config = dict(
    n_experts=16,
    d_expert=160,
    d_shared_expert=128,
    moe_layers=[0, 1, 2, 3, 4, 5, 6, 7, 8, 9, 10, 11],
    router_score='sigmoid',
    balance_bias=True,
    shared_expert_gate=True,
    scale_expert_input=True,
    lr_router=0.00191,
    vocab_size=1024,
    norm_eps=1e-05,
    beta1=0.95,
    train_tokens=243800000,
)
Below are experts of layer 3 (counted from 0) of a mixture-of-experts language model. Rows are named router (the router's row for the expert), up (a neuron's input weights, with its number), down (a neuron's output weights, with its number) and show model dimensions 0-127. Each number is 128 + 24 x the weight over its row's rms, rounded and kept within 0 to 255. Numbers have three digits each.
After each expert's rows: "gets" lists some tokens that make up at least twice as much of what it gets as of all text. This comes from a sample of Wikipedia text that the model never trained on. Tokens count by the router's weight.

# expert 1
router:124149128102107126119132111142094083116156140164123120139093126156121152127081100155115125115148173088131168114140146156149160104131101115116150131120106137100119119123118112110091080161101124138156102090146149121156091140141123158106124130158111108118128119163150112182091143103107079142141136164139091087175133115114107114106119160082111113128121114137069129136111166080155124142125
up0:130131110129151139155100103117126112134144143105112166102128134128116148157087132120149110130123142083130137122127155128163136112145122129104160122183076097131111138159116118165156113071115151140125120133117078107117175124154163173136146160145145136141148098190131119128106155077118120102096126118152117127115107154163100115122134131135089127118119119102133171151127101083114146169059
down0:136162083138102125118117127137155093129143136144131107134114110152145110129159161099129152133125059116170169110120180110144148130114129108126142143153168120148118109193138151124111140148104104144088131168115162144075147125089138128152196129135102144125127105134139119110113143089123131129101114146102128124106108117147063126156105118115162137096138129120144158103093108135075134140105
up1:100107094171163128132117133166110129180133113097102125108121149110139105144126140159117136116140127114088123109158141120147186127113167117152099143167094122072137177134131136118119120160118115130107191146101136117133112100122163141096128150125102146143091107144081168158102102104120106066135121141155094128113120122122122147106134132153118148144156158116093127169089089135141109129098
down1:143141178115109142186135106106100157104096102157123136118158130106102111151149149125067139113156127132104125146150101098161151135109161114085091180095152106189121125156130133148120127158124102112139118135152125074146146133088117135182139138136090116138111170138173114141108126134112094087102142141135171147106109141119124179141142118112099150123115109126129119113131117146151106140137
gets: "d", "od", "id", "ud", "ad", "ov"

# expert 4
router:124149161098105117114121090174137125127161137130147164115141127171157140123070109134128120106096126113181153126116115140133138125127123088127128102101159093119139143148118160150116125120077113155154117107164121061092084132137164148133118132142091096129071140133156136178083132122099088105093103140102122120139114152093106132120121112122160121110128103121101120114147165107155127148099
up0:131099114131111115136108154100096168100127086146165113158130124111144111128089167069145090108147144118157153107137151124151094099140115096124114146163170098144139112148136156134143152113079153135084169133125124123126137110178121155133138110111150121076089144156123117123100130159110160100131086145142155172158158152080133079102139127143141126109129118143155119139126111107134095137149
down0:121102121156106098130146154135120114157118145120125111110130150122165096140090114117077118161069120127165126160147157140139160110079125125077150106130163092105108090109158093088136126107093109103134140116109130107167146123110097162177116122146159126105142125103112111125112107127104158142120108132140105166108141147125104148157119082118099089102151124120152101151142091127121076096152
up1:104075157150137164118158154140137105117150099146116138105121170116091107118169132091115115151127144166146127128108148139123131128145111143117141148108110151112146138151193089094109147130100125094110129125090111173091104140116136147132102108148128117136149094088113103169122115128128136154093109158126096115132139135123158134100137104107152132169122096070108092104131160186120166165138
down1:125102103152134142160098116123088149164150138113122091083162131121129119107139103148143175109171117103130143111125131092077148146168116146137171107134141108131096128123127134133134112145105139137131137136170103095115133131121114137167104154139141122109129130104084122104127066111132149196121131101154134157146107144100128088096112179079145144122095109149113171125063136130137124119118
gets: " Ch", " ch", " pro", "ro", " Pro", " In"

# expert 6
router:086117149161128121112163102154146117132125126121130156127122141109146167103115118150139113108098143094173164101119099166147124116099107136060135101151158105140064145097124129107110084127114100153157081122144085091121123128155116163118113118126110096117115146099154126162122119130079107101093107119116115116139096114124132122101146125126129116124099137157094112167159157072141114156152
up0:119114136138128084132131125162110200156152091099120133097102108100117111160141124197111123127143142088125149129111152126110120103131164096125150130124151135151126131148157134139159113130091137069122121132166104109120124166100098154142138134153173121119148148136159129181143148152114074120088167116133092136165110151098112145131120094135093117090132153127139107164119146110096111108131
down0:126154102114115132172109170112116160124174148172168148144144128101100153145150106172154123135088137125109130135139119145107156119146121148151111103121148124096114110096133088095073144122148104118130141139129129188099151143107091139147150140132143134127121158178097147111095112102120107135135115110159178088117093107137177122120154117132100104145122188132141118132094162116145167121112
up1:118124131131110120142105120181145084152102089103098174154099157136123150110149121116132124117150145112133142158127126114142102085162143134130138117120140178162151121164141178139086131106095131104089143125154133168100125151160164130170073098121111097114124176154102108162131143119135075146142151156123110156134175077135110112112148135120144108118107137102115120130117093105147097118130
down1:132131099153140147152175108099076141093139138126148121115163147099115100141121169147107137140124115108142112128144109175113145117147123080115126108091107139126174127125147145093107123127137132120142161140140105105192145149100121167131141144173149103153143095149073131143168160159100124147140130142112102134151163108110111187151135160163122134119123097117135113115105123072124169136158
gets: " the", " a", " of", " f", " The", "'s"

# expert 5
router:117102157140102136115137104138148126124180134139112102136133102112138138114099096136120148093148173104143148140131122137107163106150111113122148113103148091099106125115117150120115096122113132156134100144210141072085133147110129136117135131107137084121105163111149139168091137145110126123110114167114148150156131115121108126099140141055153136153130141159096115096101163111185087161126
up0:125155129157137165082128093155147126138102108143132147137142107124130130131115146157125108072160134150144111176125114151136128140130109093130162155142104122123072131135099109143108109165101146147085159128140108169166131065101120147103088161137091117120145139057125149125151105125093146120146119124151131151121127104086134145132145104121165168160089123096148098130124128101105102099107
down0:153144128135149086081140139117140131085128136150130104119172165116178096141135109127097131123151051133150151129102121116105108139082116123128130115136162139120162107146142138116164083091119119148083124139147142118160122161129167152175140145091119118160143113140097159145122104185113151085146148106116141124112137212135111113123128110133116144132129125113106130147087153135125135124139
up1:128130123166121155089111126136112108142139080145092133093074057129078140151155131132126121115120171139148130153136139119147166170135117137133155171113135152114153152143095097117094162099085123121083129101133135146111113105127117153130165192120124118132143139155112121171139112106125098118127161122119096123165107108117108106106110134116111118167090163131109105130169161109124128125094
down1:100162165092129120142135135121131114164162177115152171128125130096150106142129106094139140140120121145137148141159098128131145126119133110124150120154134148140148142142151126102129134115133124145144105111077141135194103148113125067160148157093157158126145134122157151117137114099112106103086118100145171134129140116170155157117160141146072117098124116200129119123117148122196135160136
gets: "e", "o", "u", "an", "ri", "ra"

# expert 2
router:086139131129140107115120140140148140130129134119115131131099123147143164120106122178107142142121139119191164120145111150157157161152106150108186127105141082122108129145112083111125108166131158172148099135167113090100110150149131126115099121146058084115102152124130116160128105109102124119100131145088129093113106129115092134062146126126169130140114141179094139144128145103134116140144
up1:072159144109153133143091156149124140136131139147108089116144112106164113122139098127124153128127158099119124124124098108099146158132138119103072171162114132097114112138091122092122108171124110194138135126117140155138112121147087154140125104077123156117160151109156104126124080121123061139113125121108103124143088125098145130080111105141137122107146136144082145156102081144114136152127
down1:129135102132096154145106132175124111125111136141146115116160133090136149136106129113126084159105136112175141147082180075144133093132185126114110115154141147163136130154164136123130123128104119117124171127150114134142149147150138116156115105140118147116129156116088154144111079132129130129111083120118115175155107118134089107134129101171102093094123142183163132144161120164131062127123
up2:117148141096116132066112139172067132116129154105133139114153139116106108164156093148120145132119156107130129117107105168118117149082122156092092139138099097139108154131157142147140129142171159186172126134104100165119124111117147138133162129161102082127094113137160105132129116131117096160142166124129160118131100189122120104097123144162149095125124087125139116111121116148123094110103
down2:115100126093129122116158095130135130123113114103117123122100134130062107126146119147174127133152105137166115068106129152106124144144119130115121159141137084087132127138156149111085119108135106093155145130140075105131170134120097107166128142136167137165127133145177102133188118125138116108116135141099156118143182154115136098144088107169142116133118108103091148112164106136135077138099
gets: "ing", "y", " was", " is", " and", "ly"

# expert 13
router:097117123126132099072145120143116111126155121134144132111124156134130166140087120109110122110131123123167145133130090145120105088148101126124173133141129130106112172131101133120149102105090128170151097142152101125102112135169101150144097080123058102140105110140127158173089126137116099090102097128079143101126097159114124110069127131089131107135127128132083122132150141120150085165117
up1:086110110079107098130084167082126152143129118117118127126107080120155126147116115161139161102142144118148149115113135142118146103103126132156099151120081136151112156119094112132121122121165157151115116155155144123128151115116116102077112140134121102087118084090146167113142111135147123122086151144107103155130172158131111055103119121116132136082125144131124094119126114191135145169141
down1:168130170151126168153164116150132106093103114118130080136146127145157133115131116152120180139106124101145126143091116135134126129125138147126091165106152103127108149093138124109101077131154073130128109195121072126122164155169146161128121173096141145136136136154116158162105146163134139121142110120123174121131157121099109126132069110139134104140093106119139134160140107131110112090104
up2:142178159119122105121143094138084124127143102123088129102103121135157128076173150092095094125114122126128109151154125138139124095137076099160139112150132174110137175126131179087152153120105136104122139106152145098125176149110106098105138143094124115144160155163120081147117126190130138126121120111142125140136150149104166126130129109113141108153113125142100160155091125122117135185134
down2:108114127108133130143119162179109110147106099117175115097153170132104126121123090182125203112143163148142099171135089126139130083140138115100087131177134139151125117131119179088127138145161128119127123106101134100101121134107107103125135123137122140127087115063112144137141145110131137137132115119158141160103119126185147138087151118157157123131174119098130098137101131102146124125120
gets: "s", " to", " as", " by", " for", "ed"

# expert 12
router:105124146119096104101127124173105110104141163135109134113116111150139137135123099129121148086100146120140182086147122151111149131147083138127147116090150126123056127124113131124088099138118117155122086116157107078099089135150127161119128112118105088111108137082185125168085135129101107127107105146107097105163115123119128126108092108105167129079108114114103108112137152109166113135121
up0:112127084132052119116133137148164134135131116140090137099157112133114156162118106104162136108103115114166132162187164126109174169126146132086152097180131141092137123117128098151107145158149138131090111136126106123136131103137110176113143096129148123176112147107112100139136146080129131157156120096141125103115121086096117145106116102117092119153114115110133155118102136111162129109163
down0:087141128134124129134163109162139169122140113126132118151116144114147123147155119105147132133114162098131111133164155100080150112116169144135124112142146164175171104125134134180114147076135143108084125105112138140117131166098088111107122121109166142147128077127106147144172116128152124163144153113139127108101138148124107137089205150177117131138144115117155152154149142152084165111116
up1:098121126125149080171110126073156114133122116105140118139123144122152133125110130117121116114124132178094113168166085179146148160107138137128142129145108159138116150128136130121139075080102129177117146145122099134152152123145115102128107132173168109138078115102129160074151135197130132112166166132157117115120140115119138138132145107127097144116140095138077159129129090106145135119099
down1:122125079063120128142150113151119122137120091113101133113143137108143116097103126129124121125111136150156142131124117156147110130093125110144156120094190127127117120157112130119072107100108160093169122189124148129103139098124142118100101126080159119117115137127115115136140172113089066114102158150095109113111129146143133161141156107079116160147125157141112128103097128094139127149189
gets: " c", " l", " h", " t", " st", " b"

# expert 0
router:083100162143103147063126120124121145117150163123123147109128122146136158163119087134119125124110131114179197102137118166128163124130122117108145125133125127094116127146124129117111064124084133150147081148135143103102101114113131166108114118154096088121078151126155111174102139129110146121123120137117126130152120134089134109075130157118163126102113145128090130130125140100203124144133
up0:141176118107099164158073089115129110084057123155126159126144123083129136135097145116095080108138135136110108165131115134141163151104144121132120097143164145117104090134067097123144143095118127132107113133153113149128137157153124082103173088121102133144114143118128132097118108140127182134118109094101156109123129119105162118124099162113144126120176140135144138138159122129120118116164
down0:142113169122113112128078155119142159156147155116096116159089101162119118125160138161100157164155081108075154136114097088126110166073121131174139131125110101129096098123101110097148098116107134113106131086107167119151113138111149129109115138137143141146129109149121144136147125118171174129131122138131136145136123122149132139151152101181134177101148146089141123170138107163107160122114
up1:124111186137106142115136203103126128101093129142089117103143086113151196130149183127137147119152160162168119103128134130124168144136138085119153099148123149120116115111129108160087110149092157136141087133134140130099147157120128117139121129132116155097110101136140135168123137145158115137129154126141114107164124133130121150134155104181115139155107101119073082113142108087140134135103
down1:089112124133104111106125098154133105154115084114191134159130107136143126143126087123106158117144127122136102139060097127140094142115094171125112138099075132085125098098114109142122124127153153130130126146136135138180071102111065139105083097122119135110106157094095110098075117149131139111130125116133121154110108132136114133167136142128149098073139127112145118119122105151113126154122
gets: " M", " A", " H", " L", " S", " B"

# expert 3
router:136124127168109104124156107171137112110148125117140142113078147139112158141131096155119113099110141151137156100130145151115139114178088159099182129115115146119106138129101146121132131140065140151147108105172097073108137127156125135145132119150146106121100158111161083123101142137129094145138092144129109113131102120103089097099103125074161130148114105151081143168126170126147087132136
up0:069112138131150135131129099105161122144127129137120128068134147081116145182158116153115098099120155127164203152096104128136078155154090141146135127152142115137084108109143129104135108135116136110121155133087110095098174156118109154117113174131121071128120130159114129114119124154105121142129111149121137126105099121134154098081145101147136116142105138165108168113108103103111126126128
down0:125148148109119111126137085095158112154142111149114150119143129136143135138128141152100114192143141087162154105097109088117125149108155122157118115135107107117141154097131162103124098141156089119090152156158112109144158167144154134111129117153099071131123131147188145084145143113154099121154141144114105169140081092117099102139112086112089118113106126083154122108134125146144144165148
up1:148106128131129101094148115162165114148159133166130152148116153167133143071066138156154132124111130136150153160156096098147141126152122156124136135140109187129136141163085139083129129152164106132121136151141092105100147102146102167111139134077101143134114123090134142162124137108131168157182160172141155101086112124122142170106150128117145122147105138131162154132137132150121127124137
down1:125146094124138108144166140151151142119135139133132130067125154101185122101114138126124151108100118096150122107119131133120143115151112141114087152137132137173110132173162146137101132098088125121142131119099087140110140125115137163104121150104097186127139086171136076129174123083125152127168089128141158119154096114118110116109136131131135194175125152112169129098123134122102154127097
gets: "and", "ag", "og", "b", "os", "ue"

# expert 10
router:108160168141079139107136110144121143108151149151132116123111099140116166110062094158144116098116144103165128118134129167123137125138104104092128102111116086136102129132142143137110128126081152178164113114140112099110115117138127128125131151139109125086092157098119094130088131110100093126106129122091143104126126161081097110080102168071104129111127153146073105143139142097145112125134
up1:175127127127114120159127128150139118113129106129159125068145092136148156163156105084147168137113099107149143122121116113150091094101064158115120094124073104130130143144088111149120151125170161160169119093129116122117137146090128140085095120115163107168127141152133122134130151121117120144133189109123093128145139090133123084121115128114140131144163156106155138094161116131119149096104
down1:129115128135081104151100143143143121111089133127137088097121159139118127102174118113157103101123152160110118129108126129102122139121090108078209149146127109104092119137126139139136144128173124121099160139103114137110152123174146160109128117134155126105141096126112134138139121163142106150121062139111148100125121183141096141138132153099134180145116104130134198143096136159156131103130
up2:103096127118156095116107152172123113113125108147089138131141104094137120090132091124132130141126136114112124121131156157126174135116111118118111126142151109140164127124171117150109166181115122138109133129139153145117170102121108088103138079111153127081143117147101130115069129087142150137072195146119111095137162146091148105112095150096071102120124125109105122121119165145110137159129
down2:145148100160131146115061073157095125126112140174117107134127150138137107151122146128162131086135149125136121154149127138123107134102142151135142129157113117146123104113162139109121140122111102148069111176151087098171091119157089124157108192105114176105116123102120154107163086129079118134135160116090122120170133160139156139110103114114141130150165122121117143140158117143116147120121
gets: "ia", "ation", "ity", "ate", "land", "ian"

# expert 9
router:116129129145092131105127109130127108091155134109145161119101142134102165160089114141138158132130141129128138137121132172117150112132099118055155127102129089162097123134124130128094095155085086142155112113154137084121139115140140124114109116142097141119135182099121138165097103107080145113110127112078125130151104101117082134056110139099154121123123098166077147103109141126136108139116
up1:161125161128098126166105076104141083104119131116131127116116147122153135124183130159154114107138113140110125107152115156089140100125135093135124139158125146167164134120163126128134131129091107120072092100120112194130116103166115135163119131173118110139130129138120128173153085118106139114099118109097152056152168090135123124093114168144150131103130124151134125090110141121131119140099
down1:125138158145143107169140152096097138127135148109113143088152179113128109131136075146107082161152116138121111099139084148138151104121136104117166121145166133140121120130100110127138139141124120069108147158108068143120130145139152131163128133129137154086131104125064144163137090139134121148119167146151127170134167157128144100155155127171097112129127119187145141140152107124096151099134
up2:097142170092097099101153135123096151113095105115120132076124134131134190121139079117140102128131098095090105169095134153142139165150120125138154108110119141151131137169185099130104093131149129110176142125107124141137164147169178080121085126131158110117145128115126106135117168100149093128132097134136148141149127091099114118127103140122126136081117105131151133109098115147127140168140
down2:092128120163158079112178116128102161134124138151116144097115152110138114133154157123139118121071142099142132122075094136120100121122108127107172163150178137116158144135129086123150112111136162112110122149131132149176115175151148143164138111102105072108110172115109161115140155134127138134122164114113178121095187120156137110109138157137092121152127162117139108128131149150123140156124
gets: "or", "al", "ight", "ast", "est", "ter"

# expert 11
router:120144137147128131125167113130107119133099126105118114127115114106145188147089118102134137118129142106176144103151119150144129110142101108096153122136129095137117135132126131121123100130103132143169073109141153108117131151131123162128119137115091117088079137091148099163063114129102108130086120155103119106175088168112146163098117138139159071127128155136106115150119139079162116181090
up0:106146122145187100141129113158115134149090130127108139153140117123119155094094154081153111134143096134145099106138100104100182173098155165108098104142098146147137150108121147157138110149093143120130122125131178177096156136137180135128159140135101096155063085138135129129106116099114096100130079124142137133116121131104126128155103166106144107157154108127118143125120123109148151095119
down0:089188150098148155146125125120135107084095081122128129111158143171133116132174102166145099132142117132081094116112126147152062110102111127134127113106150081129156113119116138105128107138154105129125166126150108130159110096117129177156126150087182120118135152142126110091158132141119095130144112133127092134107129110150132122114132115115155145125142115162154121105129126138149143211142
up1:149123151157123124118175116086150099122084096130103128114094122089117223104100109127127134149086145122158106112127146117157125140092115153114109090159144146118092103104124128133121098149106142123144167118086105139094093152135131047136128147155150109145124138110115143110117144128094182137140128135116167116138097140135108113150126139131120119114104144127168128077121141111129125105124
down1:147136140150138138130131117117119145137155131109116082132165177154136080111134067101146138099106111158129120112134131104117156113140165149142114109140087143144113152129150163114130120151153133092126113123157150109124121119144091188125102122145101195122154107087156165110111181135123132164120129084169124118110129088163129133143134144109135129094126128098149135142094111137146095128060
gets: " |", ";", " (", ")", ",", "|"

# expert 14
router:115134128145098149108146120137136134106152127114090139126124106125130161131085128154122141092119126125159162100139098138144162113133082120116150127128109102114082151146121137113093089120103086181152103116175131102097117117137113175113118150166110090089086146127157107185096121111103099136114088135092097124146144139076131117117127121097092153125125103123087133143156131084143111129087
up0:141160138108071146119148138135132170120129106111116119083120101133137103150156142116142120123155123152063139126095121120113091109098135197115138126108124123134152102108154122126156134106126131108174142132112152129113114069116098135165151114139157110095111122176163116124102099085125132156078110116121163111114112133156152104089127122101113095141133149146123168160168135099143088107140
down0:092115081130159083154133120110080122075130127129126110152150131126133116107084130155118145118168127108131148143128116115155146107113086086103141156138151121107160093137103120131122114178160081056103151078128097144138160160102144086142136111149147102096124116132139135128121121140153082127152110109135135111145140137126122176109119127150114097136090114155137134190115134152124112144128
up1:132135134086090094108148089142142115136095120149153119142099167113113146151164178165169100128133113133186088052134126109137127123099110123121157152143133096157158141135120122155115166094117140111160111104130153161111134083137122128115110133146121126109161146106123143132123106160114104119155114130146156108091134149149133125123139135118150066080107124140132085097143078152126109111130
down1:076081145114123139125139114095157136088104145118092102159145127102140150130138145087145131076097120108166149133100156171164139135138144168123135046139101134151105126141110134117136121163092122104120140116122138120169122135115146158152134178145116145186143100100168126158149139123138110109118129099128092126131125117137116145118107091144141167138089161125096103148122142080127117128117
gets: ",", " 201", " 3", "1", "–", " 2"

# expert 7
router:095154132125130168117123100133147115108152120126123120109096113124180130110099125143144140105105126088138165124144134133177160138172120106088176109129150127142100131095097149117139113142133151143150061112169133090093130091132102159135098105119107121115110164122141136169090136124141159109110106166118113117128122115084080125072149119118154126122095102124088147139126145107138143186136
up0:121122101130152112152110127105145134157123105112126151089130116120152145116114139139102131086150150101116136100156122145147179113129125138126157137119145125117137120158087092149095132175078165116077085129109121124100106081145173148171127153122136083162132121124104079102103149092191095123173120089174141154109127142157141142139137115127145131087133108116119101142126150105103129143120
down0:123082121153154138160095158131109132159104074129157140097127103104161104121148161099116075131127146093148145118133120107112177113175161118097136130101119119137140113106107134170115110172122162115146125123116152134121153129123149117146146148080147116133083143137150134121121155128113140159164149148107157164100121137171152174171143110185139123114164117127114112110132117129111117179091
up1:116143145146116088144116138079124124130130119147098158134087125101125125122114153142119138117099166098149121095145118152137126113136063108154119132091126146127128075121142114162116155156145118132083107136149118114107128114171123103150126142177128154109158135149077069109116143162136069159133122132174155154121067112134143123127133171118123126120085116111162157160165120134108107122111
down1:134167158122133122155108107126145110153153124086130160111105100089084151106168136136132104150128122158143108147094149140177133136155159148111149118116164147119118081124141089144111079167080164096096104101130141127116094151140130118159119118139134135121141100139098111130107130134146141131168146100163076139107153157126123125178078152132123134120138084074131090122113157102130120126126
gets: "r", "t", "c", "f", "g", "m"

# expert 15
router:153150140125107155141124105122112128106158121080123151109111101155138145119083111145150142139105111141141124097125096177141132124146119151138174136094171122139131140113107137126102107166138127136151101126185144110132136109148124129112139105139094080122131160110170137190093135119125092135083070158092128118136130117067089117108104128104157103119115138112084110122118155076161126116120
up0:152115163116111148141122125166186138152145101121088174119138138108136170126157114099099111126113114130100152108092103141144128093141160131153134153148120109153167155104066073125165169185142156144126124097155108132179117122118140161119115105131117126127148143144164123158151119130125135139097100114071089120174142132102128109107125115140139142111118121122122161119113128159084156133118
down0:163146122122164134152084103152168102144122081127130098150137102114157129101109129138086133176142145101139130142119146164141125145171127117094179131153124130094129147132096133126140096097142160129110130095088104156148152152131150187106162165124113116143157124163157130104119132123177142145098152135128117170161114079153119160146126141096117157116118113138139113092142104155087155110123
up1:154099172109103152108134159104089117131120111144132113101157122108151119100098093113143129122155133161184169128119127157131093139143130123151142134181154121114106151125121192109125139123154128137145134121134117099113141094124180134111148121150092123138134124125113165089136109167140162078108158129078118108156103126155116107116160158091155174125150159113127125144146146154159086100157
down1:149145163081105156099118180127081132140148100100149165154093144127111103142137104121166107098147131164098120133135171146141136177141101148143119116160086143141154136125146131127115138115141147113112149122122136113106153167156137140171173168103126126121145134139121154091148100129165154154166141084120173106107141091129157072157128113147141124123124117137114116103134144157137165156165
gets: "i", "oc", "er", "at", "it", "in"

# expert 8
router:109150168162110154087142143163108123098135149125122159107102130129166134126103099128124168103108128126129135100138117133122121121148080096111160121128122126122100125097110122118096126154105134127129093124143115105121103122123150152126121133109085091076100155116149129159111141110126104083127076150137127121167118155121068120100123129085104091123140117155059130149123170087177087154129
up0:145137126122132104106106094144154126125086121131117037132123128120128085081110162126117130087109123143131114135157143146135126153175169168118129131153126137147138109150115129091162072142143135085123113112143127163121140125153133149156058138130145092145135137116140133139134120106131100077158133110162113122107110158126135157126095138077136119117106127107146154169109127080138152098146
down0:151130180109159114100110115144109089106167136129140118133133185108150157162125128116142130118172082110130120130102077130100163108155129130157169106116118183173128123087152130110177142111135132145113098121130120127083171160140135095130132132173100153133141124063116119142144136121106128154138118103121087156121153145095109154136142146119164124108106104160124132097134123107143095123105
up1:137128115119138110116129138120088138131158115161063113079152144158116106150076150142166142143097114098112127080151119114112119107160119119131152098107122142098123133122123117133165114125153086134069113132112103164113100120170108130131125104141155144128097138142171101104115138189119132175156086152127094122106125158093122140136097148104105115116146113100143110110148106111102117071114
down1:105123095125158146098156150065167126128115114141107141146155115127162115155131126136163134121150129143097101148107069154094144124086105143140153131154143155133088108098125113113133168149081141087137148173096099106099131125087144124161138139094097109172102116150096123130105102128122144142111123097136126115130131137143131107131172119144129091141158099146100130131068115106143135138073
gets: "\n", "A", "S", "==", "C", "R"